Below are experts of layer 8 (counted from 0) of a mixture-of-experts language model. Rows are named gate (a neuron's input weights, with its number), up (a neuron's input weights, with its number) and show model dimensions 240-319. Each number is 128 + 32 x the weight over its row's rms, rounded and kept within 0 to 255. Numbers have three digits each.
Before each expert's rows: a language model's description of what the expert responds to; "mostly gets" lists some tokens that are sent to it at least half of the time. This comes from a sample of Wikipedia text that the model never trained on.

# expert 14
Description: Place names. Place names and their first pieces, such as London, Texas, Tokyo, North Bimini; also United in United States and decade pieces like 193.
mostly gets: "London", "California", "Carolina", "Chicago", "sn", "France"
gate0:100078165169142124086103109157082116172157144092165128105211142114123120120142148151112120149055120171149092104135198196108105093198130184057138090158140101032079139138164102163148130131128086143114111131110100148175125097143186070200154082
up0:088079109095142135071147103108129131072119070090142142172186102114130030175148132142124127189105107149140155108142127117069086133227135144111127106176114090128183112132175161090136181106092140140102099130130197151082103138110147104095126107
gate1:122153126133144128171131091186088160124090118148089113138130071117117177157123109163119207135103118115138143142170091105168153123141124140167179114098169127110122099145091124128189061139098124143155148127119176143176131053122105089132129158
up1:136126120165135064176184157115047142182101133148113136136101151146104142161121119094085146138214127090146186147170128101128122115114154158135146075113114137103213102096131130091143141149120132167160139220138106123122202115150110085142156151
gate2:086084143137215138087142147127186095104150133186119145093101162106121120097100139137093081144119154055172069106169191109118141129134075155158143183102087134120119111134079093178102151125165176125085120098083109159160156105160131110141136124
up2:189122143155149098127107114163107162164109106130145075112154123115144151095100094173144086128118108106126072085127143123079083124108121159119108069116117100120098108168210113107185104122127138110156170101095138073110097124117129153092111110
gate3:077105180132098060129112212131159081104086121123163128148159125132103142211151147038065148105074127078099135123201146144136113142103082139140141159164122128104125128152142107126076144155136163124120117108125126147140141102109121132138168113
up3:084142160121117075195173159162162151112108089124151147115100108100079160142142157114146124124174075135167102155141148119130170153083113145150117085142120158194163083116161135069058167123145142118128149108143132147056127154134090073157174085

# expert 45
Description: Proper name onsets. First pieces of foreign place and personal names, often Slavic, Spanish or Japanese, e.g. Plzeň, Bilbao, Kazuhiko, Bukovina.
mostly gets: "Que", "Kr", "Santa ", "Š", "Tak", "Tan"
gate4:102146130168163122131128095108105147101188107094089122181168149137106128228146127131187147181183141139100185101073079126047125137141115085106089101154134081151159164105141123110113156130130176140089130128113103144128127125146125135131159124
up4:159131091082154133119119182156120091110146159081111167148098114151092135111142140122112065147107141123136133145151121114084150124140104131089102131168107056174177145145147167130074153181145163123124109086198149134134124101124066106133137129
gate5:143132140135148132112132148078086165081150131125130150091166126125124199110112096174139162153120144144150135092135100139119121116119169172084159131183144078096134158078132169159155156182074213152126126048174142111098145178127171087060099108
up5:140156130120151118100105077156132164112152045128097132151155112206190137182157179211082135121176102094188174176077098098107168161129129090163193120157172142121151097155116141109127134144098105166181137118095147141138125146105142143111121167
gate6:173104137105167143084130103209147094156136137151161140072095131134075105184151164148126120153166162170143139134149104124110143165108086155086125157091155151110131088134151086086106149111123104147198182095012153094179129191125196075102090089
up6:127107130202105129133059165156152150080153118094153131163110089153108121183117097135145127100134101109105131130088136102079143110089103136134168098068144112107121094171125155080068151153133164101174135146120149133173098126141158081079156119
gate7:123064124117123156118120098148131151153117132146143177100132114111135108090175149091098115153076095091125172152147072048164180204114165134101098105141159180131144153104123079148133153205083075122145146139161091069132133125077137095142109138
up7:134162149131110145127109139153066149152142173096098149126089169107136157146179077115155121132144163143071059124125106201131102142126090117140107136168055042099104094154155093101065158132105103101122137203126157061131121129144164123119163117

# expert 63
Description: Title words of works. Words inside titles of films, songs and albums, e.g. Through the Fire, Two Sides of Love, A Quiet Place.
mostly gets: "You ", "Show ", "Me ", "Man ", "Days ", "Love "
gate12:174109148153187065118076137129181115143094164188132122132147134131110148117142172162114108035130132110124149106152078159140118119175143097113117065143148173074127131138140092133131139106123118143110126124106139077133099111165181089148152142
up12:123201169141134180131098149082115135170156123131097106155119129137128143146148101130176169091143162142119124137163151114121097128176149097078166152057151054102145147194117134048184126123106108127149125118153124170132116085085139126143106140
gate13:171099115169137143091149117075129122127161108124127147118116097069131112165127120098163099137128158135088108154166130174101166163133126084112137141152147101192070073128136122177099110142185129073095077095134138158143121083100141174158166143
up13:127160101125154154182102096137065175136140088124148122142143151155129143132111067167093182102063142126164192117079108094166083138077172110168148156109130131135113082124139175109154143142081137139196107105141125097136085134144138169154140159
gate14:073160168115031122160120128170133118168175088096155094130090174144150102080083145076129162114122182212147117168187117101100179129145110182105132138124085165083106139130117158135109115109125081095122165115086149107102177128136117131154091089
up14:086123076128051135146143156084113132112126053109093185118167078131121162126111135130149100073097174161128116185161147122069164166142126118165063138152168134160063084065123127121081095141120132160200134116120185115118121085130149158154142123
gate15:105125138129177195119156105121093167116157176111114134078061149142153162152183154125124135137178146210081117141117113152119138207133110175180173194198164144127132092115126112109055134213147137086132140128141130158094113094188100153152119118
up15:146092142173139159125072172107152130087110035167086139138164149134137115129147159124122149092092157123146170184122100123126107096065113119162087106127135101118125096073117149124165133144085142093120159139145134231115107154119111122166117150

# expert 57
Description: Institution name words. Words within names of government bodies, offices and organisations, e.g. California State Senate, Royal Air Force, General Secretary.
mostly gets: "Philadelphia ", "Royal ", "professor ", "Premier ", "president ", "Marine "
gate12:156107095189114126120167150122191143130154105182104131056193103125076128127157108111186124134110104135092127161182091174123166120190116170192120175122196147094142178100090126085140145155073118159135106149114160127139179131120138106134122158
up12:152147104153113154186101144122110100139167153131130147091093139110106063094126072127118117167100169083106101104132139098155114142171109147110069124151112103111100108162137117130141059118134108100123143165145104183190098128119178122098082198
gate13:076171098121111148104183113166122146074089099173099136089166093220061119114135150102141145112108111093153124135069155097135073135128128099060144092140160138190117106119165134131172133167099078128157155167126076117123092101130171094091090084
up13:077109164199103141139128149165151084133089145158087100057133146140094143121087110152144141089175147069119098121087165152156119112116123169128093123105124068219128157154099111139144144198141210124096149112079077137145103117114097135122150141
gate14:103120140146206072136106121118097132139103069151108108125133145155207107125147103116117121148130141160101149139120151185117121113078100193174121090091125153167146175187114131106105087138143139160133104178139140119107125154075130153171167126
up14:072071114147090181059132110164140148168149140166120096142188151061095185107162139128080148187128118090163182120177132114103125108155134140120143113145105155120109102151127213102131120100116156113115110140135164118125176097117143158121148108
gate15:114069125163145121146101186102096128116163118162127145113143176089159154172088083167133120131150146094134159132112176162103134114151152087067188089144140144119116064111135064123136151154198043156124130078103112091094081138149170091133181079
up15:058147137160172132093130176160070094049130182134109106125134084111131149122070132120110090145174127169133119157112130152164121151065184136128180149084169131148162106163159149134073109101065097071125210214103106135133158116150126142174141148

# expert 6
Description: Section breaks, capital abbreviations. Paragraph breaks before == headings and letters inside capital abbreviations or codes, such as SD-33, H311, SNDRI, FNZ.
mostly gets: "SD", "AP", "CB", "ES", "LD", "DC"
gate0:127135086097105165145138168146155114148102116154106138108103131121109163139131220109094112147066093096159074154176145120096087122138182124035095114159069148127084182120101152092188080090114108134129145098100111091102102154117146066149074068
up0:089115158120111144142123119142113169115150111104146120182162148146080080157122120157198135104123115127111138116191213104170113161078128121136168136113204127157079100103092131186124118181118187129077110183166158072100093118134124089133117156
gate1:146222182084115198145115091158165113101152111080112141050166204128170103093142127129054122164182149095119116154123094134132146163168170104096146158136106128194142115108140130134132147152118120141093114139152063182108086114101155137138175121
up1:137082122161110146158137089108162136153111150117067124117101114190157079103081140141148082139187131251097105088149168110104144121123118134084081162141106122097081129161144152120109116047166220154079154133042160080084132110144115182112122122
gate2:093130109097122180093146120136093115166169139128062119111181115147129142168166125126153132065179164088137177129128125151140116122123173085093126114139099107095128099122152128192157202112187115198129061161037164148099110145135099172119192091
up2:157162143133103171104119137077181196106156175138102069069175088122132095158107082092134215170149113117101079142139100175147134144124061097110065099087153151135081111087178137123117181087120124119106137126160155110136152130078127119073170191
gate3:114090123039113166151162148112102168142129176138107133131102133084139144093147172043152133175122195119153088083144161157163166115165100089142149155120146114128158127135083119106126114161084082093135121103082161129140100189174135164120074114
up3:129183175149095141125069120161164176158121115127115173166106164108136083085106107077132085167094154094146141103122105108185137091150140123165097103063115106126086082114134157125126183104111130187159137108194078127114130130112142131120066126

# expert 29
Description: Place and surname endings. Final pieces of place names and surnames, such as -ville, -ington, -chester, -ford, -son, in election tables and geographic text.
mostly gets: "ville", "JPL ", "ington", "ș", "ville ", "bury "
gate12:111183066142109161151119115110149154071137126183141091155173122132174150131132169090069075161115098115111120121156123044104100092169101088138130087138103103121074110151184183194147154169169107090098126134129148149101143157130139061099061123
up12:148090184110138110076161103157143158186057106139130146113108103116143107125138100130144118139127151073162178078169144174162078120123127132197192146101115101118155106149093128100117128112147063174160171146160075103141130156109088128159125152
gate13:101112111070121121184094157171142089106151074158131099168138177158086108114086130152131205153097192142110135176135138137140130171105124100143104132090139095152089162088207103164123079127127133148142123139149088126112121090132123106055161147
up13:154154126181159066154103159137140116151137120157101087142111114146173106163131164184183189112134127108085125087111093144082100127195137115130109164148142129091205088160114226204164172142084102173150152085120083149176129192142150098199168084
gate14:134185148108143114163083147044179118148140111114145132096118144103148116111113142159075137153113132146206159156147139124136097135109102120203146130157120132192117176134176126149077123115160158138191135142165108148138068144136112064167155164
up14:112160106120093145121115110167160101166093103100128025132131106112134168121081113100149089108142135171125159080088107153099141132117113149111137133144143069110184152139131094138088090090120137165172170140105151065167112133133070130134142129
gate15:100115156099141116128140114143108134163189095135138141113165090094071116093107098063144144149158104089143107127166174155107151158125147161097135108169063143129142150135114096119137090179166128114173079141126174119084079154099159174061150171
up15:105093105046141101093062153163136208114166168118124140130098113150098145163197107110200128083136134137106131102103145144123108089106175189106072110063124152115136201100163081107139102134191133165160117154131132150145164168075189133190147123

# expert 49
Description: Mid-word syllables. Syllable pieces inside words and names such as im, op, ap, as in N-im-rod, s-ap-wood, weap-ons, autom-atic; no single clear theme.
mostly gets: "him", "im", "amm", "autom", "regim", "weap"
gate0:154075131149102103108167146142178097154102126094114134122097117115136158071110210103142126104102111111158172136147111129151164104091136109152166083125126160134120151156147110107148109173031147209162136086213181133183140130167108138146146103
up0:141141144131103194123112117165180110132158098135128126215099164111106096119130195107098178178176142071078180082129112122137135150145070109182076085120177092122094151135120146175109134066086148191155120150185138162112129083122184077129108029
gate1:151134167143156106135100161107222098101107109138132137104134085164200193078215130106083109104157139149154169171154178121180057122155195140136099098138134181112118135137129135172116108152141101136110119160098129096149176127151141129104113139
up1:091191101117122153206087137110112226153161128139099141171137192105029092162116073090148144144124134169071129091124157139144144153080123145091176153118186079081161148130119104098134116130130153071129194182123121098086154085128118162090128124
gate2:115128170128124159146178114125169157100146131149109155149166073122092126152091114152104111130206139101142116151145121164100209127099048143130137130129095091127092091143077190188138172122122123148069071098183130105142125092163067094139087106
up2:079128106172194128145238119119113126188163119154189111095137132133133134186122169130144131162118072077182144159148120116128164140191099150129175097141115127130133164106120127126111147138116115077133073065141084156150134190140084127129148091
gate3:091195109114099173150107159154075134103107111133110142109137165113154123080083084073142189110110064137161122133152129128139088069177073126114129103124136137108140102109127061160159137111126141118098195149145136138131105085088131098121122138
up3:146141065170123181130134144135149129105177157133135094159094095124200179136115163117134133107127108176144146124139110112130164181110126134123124126102141182075180102095173174114143074137129132155135149125115127109136143114089100147131128132

# expert 3
Description: Word-initial fragments. Opening pieces of split words like ex-, inv-, un-, dec-, plus bracketed numbers in tables, e.g. exciting, invested, (79).
mostly gets: "inv", "dec", "Not ", "Japanese", "You", "conf"
gate0:105091202139150131177117110112126128076155073085085103157158135176158133080084163115112092165138121125128130098154142149144209214120160083162182130144121122197059143087156140123171099130164133174103109134111104131145109142116097074174148172
up0:195134167159076154088139105129141151115056131091147167105133124106143158118104136129169133138137129121110085142104101120094107108169155182116121127107151118171177143119108118112167112111148090101104146112118121087092114188130200149149101118
gate1:111146125074106146154135138158122129062113097156121156173107152118206120140074086101112187105085133100140159192105064133103164107155095155071154129129095150186095169099129114151124177171152118075144129132102084042208135053130149144082190144
up1:180121126129085119118120188170136165118067174092137142114146100130148145154104087104132049173097180157140158133172108184097058091142142152112140149095098158083151145183142133169138148104140093122154102128095143114149115121082130126223130117
gate2:127158186043177149167121125138145061137207111104146167163181089139196150160129171103128095146124122212126115125133150122161156103170090125131101105151074169177136099163097131118148133210091164134083113142088114174082069140129143128142148192
up2:117114123189163119114123099118110154121166138116112131072078118183062150155140112091155168132101123159114104151123146144137146123074168178082166129108169117158134097149116111159176118116170075108155186142163142136147152108156125108161127191
gate3:150141144116155108198126124143105118074164137156158082093117094119120102096146135053085149163142101112079142115148147168117134133118143124134165191119107129180098140139168144161158168089144095140112124199116138169140146136109127076128193122
up3:128066095123127126123172074128163178110180119115098082162092139118133139145166113121125132108048125145158116137167096168134094127155159187128149147161143074121117136106122141141142134141132112140088153140097080142169169086172149155146098156